From a checkpoint of a small mixture-of-experts model trained on Wikipedia: width 448.
Below are experts of layer 5 (counted from 0) of a mixture-of-experts language model. Rows are named router (the router's row for the expert), up (a neuron's input weights, with its number), down (a neuron's output weights, with its number) and show model dimensions 224-279. Each number is 50 + 10 x the weight over its row's rms, rounded and kept within 0 to 99.
Before each expert's rows: "raises" lists some tokens whose logits its average output raises strongly, later layers aside; "comes after" lists some tokens at least twice as common just before its tokens as in all text. This comes from a sample of Wikipedia text that the model never trained on. Tokens count by the router's weight.

# expert 30
raises: "y", "ol", " of"
comes after: " the", " his", " a", " and", "'s", " New"
router:60 46 43 40 60 54 42 38 40 73 44 45 51 38 47 35 55 61 35 47 52 42 56 52 59 54 45 47 26 54 46 42 58 51 39 49 54 48 67 51 38 46 55 44 41 39 55 45 38 40 46 45 40 51 81 47
up0:53 38 57 51 53 59 63 49 47 56 46 50 29 52 58 43 50 62 48 47 57 50 65 59 52 37 66 43 55 40 56 57 54 75 50 41 43 43 52 46 51 42 43 44 49 52 56 36 54 46 46 55 41 26 52 63
down0:45 42 65 23 53 56 41 50 61 41 57 53 44 45 68 49 41 47 54 38 55 41 41 51 69 73 53 55 49 31 38 35 59 41 44 56 51 66 56 62 53 41 57 43 61 53 46 63 32 54 52 77 47 59 44 53
up1:49 50 48 54 49 52 31 57 42 49 46 42 58 48 63 52 57 43 40 33 51 52 40 66 58 50 34 36 56 40 35 52 49 23 37 49 34 65 45 43 52 51 40 43 25 26 36 55 54 44 40 49 58 40 29 48
down1:62 63 43 48 35 51 35 69 48 33 39 48 64 35 51 49 47 69 47 32 58 58 51 64 57 61 29 41 59 38 46 18 51 58 44 49 78 39 44 39 34 54 38 39 36 46 49 49 39 48 50 63 53 51 53 62
up2:41 46 43 32 55 58 47 72 46 55 51 40 54 50 67 34 52 34 43 58 51 53 65 40 56 56 48 47 41 41 56 69 68 39 49 57 52 37 48 37 31 47 68 33 47 39 43 70 47 48 33 61 57 36 44 48
down2:45 39 52 68 41 48 53 53 47 62 58 47 47 46 68 59 45 58 51 46 55 47 40 55 39 51 55 40 55 63 40 43 59 54 51 56 63 50 44 54 25 46 49 66 46 48 45 67 51 54 53 54 52 50 35 81
up3:48 52 51 55 60 48 40 46 39 50 58 29 39 41 47 48 43 47 56 66 68 45 55 33 69 43 25 43 69 36 56 59 44 59 45 47 49 39 42 32 47 62 60 49 59 66 50 55 59 62 48 52 78 49 50 28
down3:50 36 48 49 56 49 55 34 41 45 52 64 41 47 46 46 53 50 53 57 61 59 51 43 55 49 51 59 44 50 41 38 55 31 48 60 39 66 61 53 74 53 33 59 43 67 49 57 53 58 60 40 63 31 59 36
up4:51 45 44 58 61 55 52 38 53 59 34 49 49 49 45 54 61 46 38 40 49 59 58 30 56 45 45 43 44 65 49 51 55 59 70 34 72 53 52 38 46 64 38 45 64 53 48 52 55 54 54 70 63 56 49 53
down4:42 58 60 40 54 47 51 46 68 51 37 36 54 56 56 62 47 48 47 38 31 45 42 56 59 49 59 47 47 49 52 43 49 43 44 61 41 59 56 27 54 50 52 53 65 38 49 57 40 73 53 33 35 62 46 74
up5:53 47 52 51 50 49 56 65 57 55 68 56 55 50 50 48 48 45 46 55 55 38 27 61 53 36 49 47 58 40 51 49 45 44 47 57 34 72 57 44 40 55 38 32 53 47 68 27 47 50 55 54 57 68 53 53
down5:46 71 32 41 62 55 69 64 65 53 50 28 40 56 44 69 51 55 35 51 61 50 42 39 43 28 54 55 53 37 51 46 45 43 53 52 63 45 55 43 48 66 21 44 36 56 30 59 62 65 40 42 50 48 48 45

# expert 72
raises: "===", "====", "-", "N", "==", "===C"
comes after: "\n", " |", ".", "s.", " ==", "=="
router:59 55 47 49 73 57 55 49 65 53 53 39 41 22 55 30 69 44 42 59 56 38 46 64 30 55 48 45 59 64 38 53 57 53 50 52 62 61 64 59 44 46 36 45 48 48 51 53 57 59 43 34 55 57 49 51
up0:40 45 58 49 57 69 40 66 37 61 51 49 53 62 51 56 56 67 42 62 51 46 68 59 44 56 50 42 47 58 49 53 47 55 60 59 59 65 50 44 52 49 44 71 47 22 55 48 62 64 41 51 81 51 49 50
down0:46 49 62 61 29 39 50 61 44 62 62 56 47 56 61 60 45 53 39 54 44 44 46 49 52 66 59 45 47 42 48 63 66 45 64 56 38 60 54 67 43 54 47 59 49 49 60 51 62 50 40 44 62 41 71 54
up1:52 50 44 52 43 51 56 33 61 57 43 52 50 48 40 46 59 50 38 63 63 50 62 64 62 36 48 50 53 39 59 45 49 37 62 52 32 38 69 39 48 52 45 53 55 41 41 57 71 52 42 40 41 57 47 51
down1:39 44 46 49 49 39 60 63 51 34 35 44 46 73 53 64 47 57 43 54 42 55 62 44 58 55 39 31 54 51 49 47 59 46 40 40 63 60 58 58 27 56 46 43 57 56 61 54 49 55 53 50 42 45 29 43
up2:56 29 41 53 77 52 58 45 56 51 52 66 60 53 72 53 49 42 39 40 67 27 48 57 48 52 40 42 61 45 42 42 29 52 44 58 75 69 57 39 58 72 42 56 58 48 52 55 62 35 54 41 49 52 51 54
down2:47 62 53 39 44 59 54 31 57 40 35 39 42 48 48 65 35 48 41 53 44 38 51 48 46 61 31 45 56 63 51 37 62 58 52 31 46 57 59 67 48 61 39 45 56 54 44 60 62 45 56 45 31 57 31 54
up3:61 51 51 43 54 46 43 42 48 54 56 41 61 52 70 39 56 83 46 42 51 52 55 53 33 74 43 51 38 57 52 55 41 53 53 74 47 67 50 62 53 61 48 52 40 55 43 40 29 66 50 54 58 38 48 39
down3:66 42 52 59 65 59 38 43 44 62 67 44 56 22 50 41 52 34 56 33 61 40 43 41 41 70 37 53 45 55 55 49 38 64 51 53 44 56 39 38 71 61 39 64 37 54 41 36 43 43 40 51 44 56 42 49
up4:41 44 50 44 50 43 42 59 36 51 49 38 48 43 60 62 40 50 46 36 45 71 49 53 61 44 55 57 32 72 34 44 55 59 42 38 58 44 34 56 53 81 51 54 49 54 54 40 32 54 59 53 39 34 48 39
down4:46 60 54 49 49 25 47 54 29 42 43 23 53 36 62 80 51 52 51 24 58 52 52 53 59 50 45 55 42 48 67 57 53 66 40 52 59 51 46 34 72 62 40 60 51 48 47 50 54 55 54 47 33 49 63 37
up5:48 50 48 47 41 60 61 50 39 49 58 57 63 61 47 45 57 65 41 46 47 31 48 53 60 42 67 56 56 41 40 31 64 45 26 51 57 45 67 53 56 42 34 45 62 52 55 45 55 52 46 63 48 35 50 50
down5:31 53 72 51 31 46 52 43 55 48 51 52 36 45 51 44 80 54 46 42 34 29 55 58 55 56 64 54 46 61 49 37 26 54 52 32 55 58 50 55 48 31 39 46 55 46 48 59 48 43 54 67 37 43 38 62

# expert 87
raises: "as", "ac", "at", "ec", "aw", "ung"
comes after: " the", " a", " his", "'s", " and", " an"
router:49 30 52 56 69 59 61 48 55 58 40 58 42 43 57 51 66 46 48 56 49 33 52 62 44 39 57 35 38 73 38 42 57 49 47 46 56 46 62 59 40 44 48 50 41 47 44 41 56 45 40 43 50 36 73 50
up0:30 58 32 52 50 62 53 22 47 47 51 59 56 55 42 41 52 34 50 38 60 55 37 61 57 47 46 44 46 35 40 56 55 40 40 47 43 48 36 56 39 36 57 34 44 49 66 55 57 53 64 61 51 63 53 56
down0:70 65 59 37 37 60 62 43 40 45 56 61 44 60 62 69 47 64 44 58 57 53 46 46 59 64 51 62 38 54 62 59 42 52 59 43 51 44 61 42 45 64 58 36 58 53 43 35 59 56 55 46 36 58 55 51
up1:62 36 51 42 48 74 44 56 30 43 41 54 34 60 47 58 49 47 59 47 57 29 64 53 48 39 51 46 41 58 49 50 51 59 60 44 51 54 76 42 52 52 28 60 52 28 53 53 45 53 52 43 52 50 42 52
down1:54 68 55 50 76 45 44 44 53 61 52 55 43 53 56 44 43 47 49 51 33 55 58 18 41 44 36 61 58 52 46 55 40 51 79 48 45 50 45 57 46 43 59 55 39 52 53 62 33 58 40 39 41 39 46 43
up2:52 59 42 52 49 36 52 54 51 45 60 50 49 33 53 49 44 58 56 22 60 58 66 63 62 74 64 53 36 47 51 29 38 42 54 65 58 55 39 36 50 66 59 58 46 53 31 34 47 55 44 36 45 55 54 51
down2:44 44 50 45 34 60 73 37 64 34 52 40 51 58 41 52 49 27 52 51 53 52 44 62 35 47 42 47 37 48 40 51 46 46 35 58 49 29 53 58 49 56 46 49 45 54 53 46 62 44 57 36 62 65 55 59
up3:37 45 43 43 63 61 48 25 61 55 52 50 51 57 56 48 46 36 52 46 52 20 45 49 64 37 52 39 30 45 51 62 56 50 50 51 45 36 63 56 53 56 45 48 60 47 29 40 41 50 38 55 50 47 65 44
down3:64 58 45 57 37 50 31 43 35 57 60 45 43 54 37 45 54 41 56 51 63 41 33 42 49 56 50 28 53 52 63 53 48 33 74 58 32 40 37 51 61 39 52 57 63 70 56 47 44 51 37 61 62 62 49 48
up4:48 27 45 42 48 49 38 46 57 51 53 52 52 51 58 54 49 53 52 69 49 60 43 43 44 57 64 62 24 66 55 65 61 41 46 53 50 48 44 67 56 55 51 45 44 55 49 60 45 56 54 46 44 40 75 63
down4:42 52 39 44 55 39 53 44 70 46 43 42 52 52 39 56 49 59 38 60 42 54 36 45 55 35 65 55 45 48 55 60 40 58 38 61 49 52 52 33 44 48 47 54 39 23 58 50 50 61 59 31 58 41 43 59
up5:48 38 38 43 43 48 59 48 50 50 57 52 43 51 33 42 41 58 52 34 49 38 53 57 57 61 62 47 50 50 37 49 58 42 58 57 58 38 63 54 45 62 45 47 51 38 58 65 63 64 46 32 60 53 52 42
down5:57 47 37 72 39 60 56 53 40 55 48 61 43 30 47 71 46 50 65 49 51 60 53 58 41 53 50 38 46 60 44 38 38 52 57 62 55 47 43 56 56 57 46 33 40 59 62 43 64 63 60 68 32 30 46 51

# expert 88
raises: "\n", "|", "\n "
comes after: "\n", " |", ".", "===", " ==", " ==="
router:59 54 55 52 76 65 68 47 61 53 65 44 47 43 44 40 60 51 46 49 51 39 50 55 47 49 52 48 51 50 34 51 63 46 47 54 53 47 66 63 38 50 53 41 41 30 53 44 53 62 30 35 43 61 47 53
up0:48 56 50 49 61 54 39 47 56 55 40 46 39 51 48 59 50 48 36 48 43 42 65 58 45 52 38 31 69 52 39 50 48 52 58 72 43 45 48 52 42 41 55 38 40 52 42 46 34 60 49 78 35 41 52 36
down0:42 55 53 53 33 48 54 58 47 53 48 40 58 48 44 45 48 50 53 49 30 46 60 60 73 42 52 60 62 39 66 49 35 41 50 33 44 43 36 64 39 21 43 48 59 56 57 56 45 48 40 45 46 59 40 54
up1:56 31 47 48 44 61 61 22 66 58 56 49 40 61 49 45 54 35 47 56 48 61 34 44 50 34 49 51 62 43 37 58 62 51 47 63 45 66 34 54 53 48 32 50 50 54 50 48 55 63 49 43 47 45 46 61
down1:51 48 43 52 56 44 62 30 52 46 57 36 52 59 58 62 54 64 50 31 40 47 44 52 38 38 44 43 38 75 48 55 40 36 52 72 42 46 50 73 49 55 34 37 53 59 60 54 37 54 41 46 50 47 50 51
up2:57 50 48 44 46 58 54 52 63 54 36 50 51 49 56 52 51 40 46 36 40 37 32 79 49 45 62 42 49 57 53 49 45 37 42 57 57 39 52 49 58 50 38 44 60 41 61 30 47 37 48 44 42 67 51 62
down2:52 37 38 34 58 41 39 44 61 51 39 51 49 43 56 55 55 50 47 47 41 38 46 31 44 50 47 40 43 67 44 59 54 33 58 62 54 69 66 59 53 53 38 37 53 57 71 41 37 54 55 48 33 45 64 52
up3:60 59 42 43 38 55 50 43 67 70 68 51 48 38 51 40 38 52 51 61 30 78 35 69 48 65 57 44 45 58 49 62 53 52 43 43 48 47 55 50 46 61 34 66 29 48 39 54 51 59 58 44 21 73 51 48
down3:57 54 34 49 70 71 47 49 38 52 51 47 56 46 35 54 47 35 45 52 51 65 60 48 51 63 39 56 42 62 67 55 54 55 32 67 59 39 65 63 55 61 50 36 56 48 42 52 58 59 31 52 57 55 27 36
up4:45 68 59 45 56 52 63 38 71 40 60 59 38 52 48 55 52 59 38 47 48 63 41 41 49 50 33 43 56 53 53 59 55 49 63 50 42 50 26 38 44 52 62 55 60 31 51 48 71 46 43 35 57 48 54 42
down4:46 46 50 42 69 55 53 48 43 38 59 68 48 47 39 49 58 28 71 58 61 46 63 58 31 36 48 50 53 60 53 42 51 46 50 63 48 55 63 43 40 40 48 48 57 54 46 40 48 45 50 63 60 58 19 43
up5:58 44 61 37 56 60 56 59 51 44 61 27 70 57 43 28 37 50 36 46 52 52 51 53 44 47 45 46 45 64 50 62 62 40 54 67 34 41 58 49 48 42 65 60 45 37 42 59 49 47 42 49 69 54 54 36
down5:39 49 48 44 29 51 47 52 51 71 42 47 45 54 45 46 57 67 38 32 50 41 62 30 67 46 61 43 60 60 53 34 50 62 64 53 51 55 31 61 60 57 50 48 37 41 50 41 58 39 52 52 31 32 64 52

# expert 35
raises: "yn", "iv", "is", "ima"
comes after: " T", " M", " B", " K", " J", " V"
router:41 27 55 48 54 51 48 51 51 55 62 37 40 37 62 38 65 49 37 47 52 34 53 47 54 64 61 48 35 53 43 37 52 37 43 60 56 46 47 51 53 38 50 58 51 49 69 36 57 58 47 41 40 54 74 60
up0:59 49 49 50 47 74 45 47 53 61 77 42 37 43 54 50 50 37 56 61 44 41 49 65 65 46 51 64 41 34 31 43 50 32 49 42 54 55 58 27 45 50 56 52 74 48 62 68 52 42 34 48 52 44 52 66
down0:48 46 64 64 54 48 59 53 55 44 51 52 44 41 58 42 58 53 50 49 72 59 34 62 53 52 48 59 58 52 38 53 37 61 68 54 44 63 33 45 31 25 56 39 62 41 51 31 42 47 54 40 52 53 55 33
up1:59 46 49 44 55 54 79 60 55 67 40 50 45 26 50 40 54 76 49 62 48 52 58 35 54 44 44 53 60 33 50 67 46 62 40 43 49 58 77 29 44 39 51 56 42 45 69 54 46 64 28 61 53 49 43 42
down1:35 58 44 54 49 32 55 57 54 47 60 51 63 74 65 56 51 59 63 47 31 48 40 55 64 64 56 68 47 62 43 72 40 58 51 63 45 65 40 61 53 46 56 66 44 59 64 39 54 47 62 44 63 52 60 49
up2:59 45 54 47 56 40 53 57 55 49 54 55 40 56 60 59 50 39 61 50 56 50 51 49 66 57 64 43 40 58 49 45 62 39 69 61 44 52 46 46 57 40 51 47 54 51 32 46 46 57 64 47 45 43 55 31
down2:56 68 64 34 67 48 42 65 56 48 43 55 46 29 56 57 57 55 32 49 49 60 42 45 37 40 40 51 59 53 44 49 50 42 64 44 65 34 53 54 56 56 60 45 58 74 52 35 49 55 53 66 53 69 51 73
up3:52 43 37 41 64 45 50 48 58 40 44 63 43 59 49 60 61 68 51 46 53 64 55 40 66 51 20 51 38 38 46 23 50 51 41 49 45 40 47 58 40 54 51 49 66 40 46 48 50 48 49 48 48 49 44 29
down3:52 52 49 43 54 46 75 39 46 52 43 41 48 46 53 37 64 46 67 36 53 58 26 57 40 19 49 66 70 50 52 63 43 48 46 33 65 45 55 59 57 41 58 53 42 42 48 45 48 65 39 48 38 54 43 40
up4:43 58 43 43 52 57 52 54 45 56 37 66 32 45 64 29 64 76 63 58 62 66 52 41 56 39 45 62 50 48 54 37 63 40 65 46 50 49 51 73 29 49 52 74 53 24 39 33 47 49 43 41 48 50 60 34
down4:44 31 49 47 46 55 56 57 68 53 59 82 62 56 41 50 43 37 45 58 59 56 42 53 39 57 49 64 44 39 45 46 37 37 37 43 45 48 55 51 39 57 49 50 66 48 72 58 56 52 65 33 51 40 45 61
up5:53 37 55 47 59 61 58 61 53 50 50 57 45 51 63 63 57 47 42 54 56 51 54 49 39 65 36 41 45 58 51 37 55 44 44 47 49 41 39 54 45 38 56 38 44 43 65 36 65 56 61 37 38 49 49 39
down5:43 50 60 46 57 56 59 69 51 64 66 54 63 46 44 37 59 43 39 52 60 56 45 59 42 57 42 57 50 42 52 32 45 32 69 47 47 47 32 45 46 54 43 55 62 49 40 45 64 45 75 46 54 37 49 63

# expert 97
raises: "(", " ×", " (1"
comes after: " |", "|", " in", " 5", "/", " 7"
router:59 45 37 42 72 55 50 41 57 59 52 37 32 47 58 51 54 47 37 43 56 38 49 54 49 42 55 55 34 67 37 52 59 41 33 54 47 39 48 55 55 53 46 50 54 45 65 39 46 59 49 46 41 53 66 54
up0:39 30 53 41 44 52 62 40 52 53 59 53 53 59 73 61 49 48 60 64 46 54 51 42 54 43 56 47 24 52 51 69 48 47 64 65 47 64 50 30 56 50 51 61 56 71 51 45 57 35 55 58 42 39 54 48
down0:51 68 50 57 41 58 58 48 44 35 65 38 44 63 66 42 51 32 59 54 48 42 47 59 31 65 50 50 50 43 53 48 66 38 52 64 48 45 43 41 25 47 54 57 47 60 60 39 49 47 53 52 56 51 47 60
up1:52 56 57 49 40 61 54 48 50 53 59 29 62 46 63 56 49 46 42 41 41 36 43 44 58 55 56 42 63 58 53 58 68 49 59 57 57 48 51 68 49 52 44 26 42 57 45 58 43 59 53 40 54 61 56 51
down1:62 49 57 54 35 60 54 44 69 46 53 62 50 42 57 44 63 52 53 44 39 57 48 49 42 41 57 46 30 43 58 59 54 37 35 56 48 57 44 54 39 40 50 58 46 42 39 48 49 73 51 59 42 64 50 48
up2:44 48 63 39 33 56 53 56 62 43 69 55 52 45 76 50 38 59 53 46 46 58 54 53 60 58 30 36 46 28 61 64 63 42 45 62 57 62 49 42 51 47 61 53 50 53 47 57 52 30 54 35 58 48 59 61
down2:37 52 46 61 47 45 62 45 45 30 65 71 64 55 66 42 59 49 57 36 45 50 63 49 36 56 37 68 48 39 57 45 58 40 67 50 48 49 47 40 41 54 59 75 74 60 38 44 39 45 48 53 53 60 47 67
up3:33 51 64 47 53 44 63 37 44 68 37 50 38 38 60 58 62 59 47 46 47 14 66 35 42 50 67 50 32 55 46 52 32 62 37 59 47 41 55 66 58 50 46 45 35 50 50 44 54 61 42 37 43 48 63 44
down3:51 49 46 46 37 62 27 53 47 59 59 42 52 45 48 38 49 46 36 35 44 50 45 46 59 57 62 48 70 36 37 45 37 43 58 60 76 39 46 49 63 43 47 38 42 27 33 59 49 53 46 51 38 43 45 47
up4:54 69 50 37 47 44 51 79 44 47 47 44 56 53 47 63 63 67 50 60 42 69 62 44 47 52 52 52 54 48 53 50 53 46 57 37 58 62 51 52 50 61 56 43 53 48 46 53 53 42 43 60 57 60 49 53
down4:52 39 49 49 27 61 37 70 63 42 36 45 35 55 41 49 46 52 53 53 48 35 56 48 39 60 43 36 59 50 59 52 49 63 60 74 54 54 40 49 33 40 57 34 49 39 48 59 42 57 53 58 64 50 70 45
up5:69 46 22 41 33 50 42 45 44 59 63 54 32 66 45 25 54 46 44 52 51 53 55 40 36 40 64 37 64 56 53 44 77 34 54 61 54 30 61 64 57 50 49 51 64 40 52 42 55 52 53 32 38 40 56 59
down5:61 43 44 50 56 39 45 41 38 53 62 44 70 54 74 66 44 60 55 34 67 56 42 47 46 58 53 46 44 55 37 38 48 58 31 58 58 43 58 55 61 57 44 64 43 41 45 51 38 61 36 52 42 63 31 38

# expert 117
raises: "6", "8", "–15", "–6", "7"
comes after: " |", " $", "–6,", " 1,", " on", " /"
router:48 38 42 36 81 59 45 35 62 56 45 34 36 43 53 51 55 56 31 45 67 53 55 46 54 41 49 48 43 56 40 55 62 46 49 45 62 46 47 61 54 56 44 56 46 46 59 34 50 53 52 45 44 49 59 30
up0:65 42 49 60 52 51 38 34 63 53 44 43 72 38 60 58 71 50 58 72 51 58 64 46 48 41 54 58 55 32 25 38 44 38 49 46 76 54 50 46 57 39 56 50 61 45 43 46 54 53 54 40 57 51 49 56
down0:46 64 60 35 45 46 45 44 53 60 54 40 67 50 66 49 41 67 71 51 56 56 42 35 52 44 40 59 46 35 63 41 38 44 31 71 53 47 54 53 62 46 48 22 53 70 59 45 69 46 47 55 57 24 54 65
up1:51 57 34 53 59 45 53 60 71 41 52 40 46 61 40 53 71 44 58 47 50 34 55 53 44 58 56 23 52 47 35 33 52 64 61 43 61 48 48 56 44 80 35 46 42 55 51 52 51 54 50 53 55 54 45 55
down1:50 40 45 50 48 40 59 62 67 71 51 43 38 50 51 48 48 45 54 48 55 41 56 43 45 35 56 34 46 66 56 49 48 54 46 26 32 38 57 45 40 47 48 47 57 38 39 44 51 53 50 50 51 30 48 43
up2:68 62 48 74 58 46 36 56 49 61 47 49 44 52 67 35 54 67 52 42 48 51 46 50 59 42 40 51 54 63 36 45 46 60 55 50 57 47 42 48 52 77 59 56 34 46 47 47 56 39 59 46 39 39 55 52
down2:51 69 57 43 47 63 57 42 41 77 67 39 48 60 38 51 59 47 50 51 49 26 36 50 65 63 40 41 55 23 48 54 51 54 52 62 45 67 30 44 38 46 40 45 46 44 39 55 48 38 46 61 44 50 45 57
up3:66 50 62 54 59 58 64 37 51 51 38 52 59 51 47 45 49 42 53 39 75 53 68 52 55 33 39 55 65 47 45 44 47 56 56 45 56 53 38 57 57 41 56 35 47 42 47 59 72 50 37 34 55 46 60 39
down3:71 46 42 62 55 57 44 27 34 63 44 48 50 37 68 62 36 54 62 47 49 57 48 80 42 43 57 51 49 49 66 45 32 38 47 63 62 44 45 56 67 50 44 33 39 41 56 49 57 49 39 40 57 55 36 51
up4:52 59 58 47 56 63 58 43 54 61 39 53 65 27 63 46 41 54 40 51 52 48 40 66 45 57 40 50 36 38 52 52 34 54 54 48 58 63 53 59 44 47 45 57 28 36 64 45 37 61 41 53 61 48 47 78
down4:47 45 44 52 51 55 60 50 49 36 39 45 49 60 39 58 60 35 43 54 37 40 45 42 44 56 52 64 60 57 66 52 54 53 55 48 54 36 43 61 36 49 56 41 49 48 46 60 44 47 48 54 46 37 69 44
up5:51 29 65 53 44 56 68 44 52 51 44 42 48 28 74 46 46 49 29 56 49 48 50 63 55 54 51 39 48 62 40 57 52 48 22 46 68 45 48 52 49 35 47 47 38 45 77 45 55 42 49 51 46 50 57 37
down5:56 41 44 33 36 52 48 30 68 61 64 53 47 37 50 51 40 43 48 47 69 29 43 51 46 55 70 46 56 51 54 70 44 50 54 59 58 31 64 59 38 65 49 57 56 48 22 69 56 55 43 55 65 34 61 42

# expert 92
raises: "-", "|", " |", "\"", "===M"
comes after: "\n", ".", "-", " =", "Scientific", ")"
router:65 46 45 38 62 53 58 51 54 55 64 43 39 44 60 49 68 56 36 65 57 39 55 37 52 35 45 56 38 42 48 44 56 43 45 62 48 64 66 52 40 52 51 57 46 46 55 39 73 65 35 39 57 63 54 38
up0:65 44 53 61 53 50 51 46 63 44 40 66 46 41 52 37 52 56 52 47 72 66 43 63 49 50 53 56 62 38 38 56 56 36 49 58 67 41 47 40 28 37 58 46 48 53 48 38 41 31 52 43 45 58 40 64
down0:50 58 53 56 49 58 57 40 39 44 56 52 53 52 52 33 46 48 38 54 59 38 43 52 58 52 49 55 57 66 47 40 52 43 46 54 41 35 46 52 38 49 55 44 41 47 39 58 55 38 35 36 40 51 40 28
up1:48 48 61 65 63 38 51 38 47 51 66 45 49 38 53 43 65 59 37 51 44 54 51 60 60 49 53 46 58 71 53 47 49 50 27 55 47 35 44 47 57 76 57 61 49 63 59 39 59 58 65 53 38 47 47 32
down1:38 34 37 39 46 64 53 45 54 38 46 59 54 53 46 52 45 55 39 71 44 33 45 52 47 45 52 47 41 45 59 31 49 56 21 57 64 59 44 45 51 58 69 53 52 45 37 31 57 35 48 62 40 58 41 61
up2:47 47 46 42 51 38 21 49 40 65 60 49 58 43 48 36 36 46 39 44 50 52 61 51 42 52 47 72 53 50 49 45 45 45 38 59 57 45 48 47 55 55 39 52 33 42 58 54 39 68 54 62 44 36 47 45
down2:46 56 69 45 58 38 53 29 60 62 55 54 52 57 49 63 46 56 47 63 40 39 51 47 41 44 53 33 56 44 48 51 55 67 57 62 46 48 34 59 59 45 66 48 47 47 53 48 52 55 53 66 53 48 56 53
up3:54 44 41 34 38 54 53 53 47 43 52 60 66 49 52 41 57 54 44 53 48 39 70 66 50 40 53 65 63 40 53 38 50 53 52 59 52 54 38 43 14 48 53 40 37 50 56 59 58 55 34 52 51 61 62 43
down3:43 55 48 60 21 35 66 47 70 26 45 43 54 36 35 69 50 49 32 59 52 43 74 51 53 46 56 49 50 54 60 59 55 59 45 44 44 27 50 42 40 72 52 45 36 54 53 35 46 46 69 52 56 50 51 45
up4:53 30 53 31 54 79 49 46 51 49 46 53 47 53 59 62 45 47 43 55 47 45 45 52 53 46 51 46 42 54 46 50 47 43 47 54 44 51 72 46 37 54 48 48 41 62 51 50 44 70 42 45 47 67 48 39
down4:64 43 60 44 53 43 50 49 35 42 71 51 46 60 42 51 29 54 47 46 53 63 49 33 51 38 43 41 40 60 48 52 51 50 63 47 54 54 31 57 40 48 48 66 35 47 60 45 48 40 62 50 57 38 52 29
up5:49 44 43 42 42 75 54 35 64 38 59 50 31 20 53 51 46 48 46 58 50 62 36 55 61 51 56 49 39 53 38 48 53 52 45 34 51 45 54 49 48 52 48 59 64 41 54 41 52 45 50 46 50 60 48 52
down5:72 51 63 34 58 50 71 62 47 62 80 36 57 49 42 60 49 59 54 69 47 43 44 47 63 42 46 48 40 58 55 41 42 47 61 57 62 38 62 49 55 45 47 65 63 52 39 49 55 50 53 49 57 38 37 40

# expert 70
raises: "il", "land", "on", " K", "ubb"
comes after: " the", " a", " and", "'s", " his", " \""
router:55 48 45 51 61 58 46 49 63 70 43 49 49 47 63 40 69 46 40 54 47 46 42 58 46 55 62 34 41 66 38 44 45 50 32 39 48 51 51 53 53 43 45 51 51 50 47 31 51 50 31 55 53 50 71 60
up0:52 61 37 42 69 48 33 34 37 52 44 44 47 45 72 48 45 49 45 58 38 54 39 37 47 76 15 57 36 40 43 30 52 50 56 51 56 45 39 54 49 54 37 35 60 48 59 41 49 49 56 54 50 54 44 45
down0:43 37 40 39 32 33 53 37 47 57 36 63 63 47 58 41 68 48 54 50 44 38 52 52 53 47 52 49 50 39 45 41 51 55 47 42 61 51 33 46 40 82 61 40 46 33 38 45 33 57 68 61 36 58 49 58
up1:64 70 38 38 48 42 60 55 49 48 36 56 64 50 45 54 65 49 44 45 58 67 58 31 44 47 43 65 72 47 42 55 48 51 51 58 49 53 66 56 39 51 51 62 57 62 36 41 43 66 48 37 37 66 30 52
down1:43 48 51 53 57 46 48 56 38 63 57 54 45 50 59 50 60 49 47 39 64 32 47 38 63 44 58 39 69 56 46 58 45 48 50 52 53 35 48 51 47 43 46 57 46 44 45 39 42 64 31 60 62 58 46 46
up2:73 40 53 49 46 54 49 58 65 64 57 41 54 42 60 58 46 59 44 46 54 51 48 35 49 44 55 47 61 57 44 38 50 42 61 42 40 50 45 57 52 45 54 42 31 53 57 63 58 57 47 60 49 57 39 42
down2:47 28 54 47 57 60 45 59 36 49 38 60 42 56 43 58 62 52 39 64 36 48 37 44 59 48 43 40 46 54 63 40 54 49 41 53 39 54 46 39 38 42 49 46 67 58 47 55 37 51 54 35 62 31 65 46
up3:47 63 34 59 52 50 34 45 57 58 40 32 41 39 66 64 43 61 37 47 48 41 39 46 40 38 56 57 39 72 64 63 43 44 36 61 44 62 33 54 59 54 74 51 43 47 57 54 53 59 50 50 44 64 37 67
down3:65 41 36 56 60 70 41 59 66 54 46 39 47 34 64 48 47 45 52 56 48 44 39 41 51 49 56 45 51 45 63 57 52 43 43 59 54 54 56 58 49 58 62 55 61 36 44 33 48 45 50 53 44 65 55 57
up4:46 63 49 33 47 68 29 68 35 71 44 48 49 52 70 34 49 52 40 55 54 56 61 64 57 56 57 40 63 49 50 51 53 43 43 70 46 39 42 41 51 50 48 37 39 37 37 50 48 42 54 36 47 62 50 50
down4:74 64 51 65 40 85 67 45 54 47 34 57 50 55 53 33 44 54 54 59 52 51 60 48 46 65 54 51 55 60 66 41 60 56 62 40 40 54 39 59 44 56 53 51 36 67 37 56 28 49 43 54 48 63 67 71
up5:55 33 46 44 57 62 31 40 65 36 51 40 50 37 64 71 54 60 56 63 46 45 39 47 60 55 28 33 47 64 32 46 69 52 52 53 66 60 52 54 50 73 39 39 59 53 66 48 45 49 53 56 27 60 54 47
down5:40 47 42 57 40 61 48 66 54 51 33 32 66 57 57 49 49 35 45 28 48 73 48 55 61 51 62 29 58 50 60 40 43 40 40 46 45 42 39 58 51 65 57 48 44 50 53 66 62 60 34 39 46 44 67 48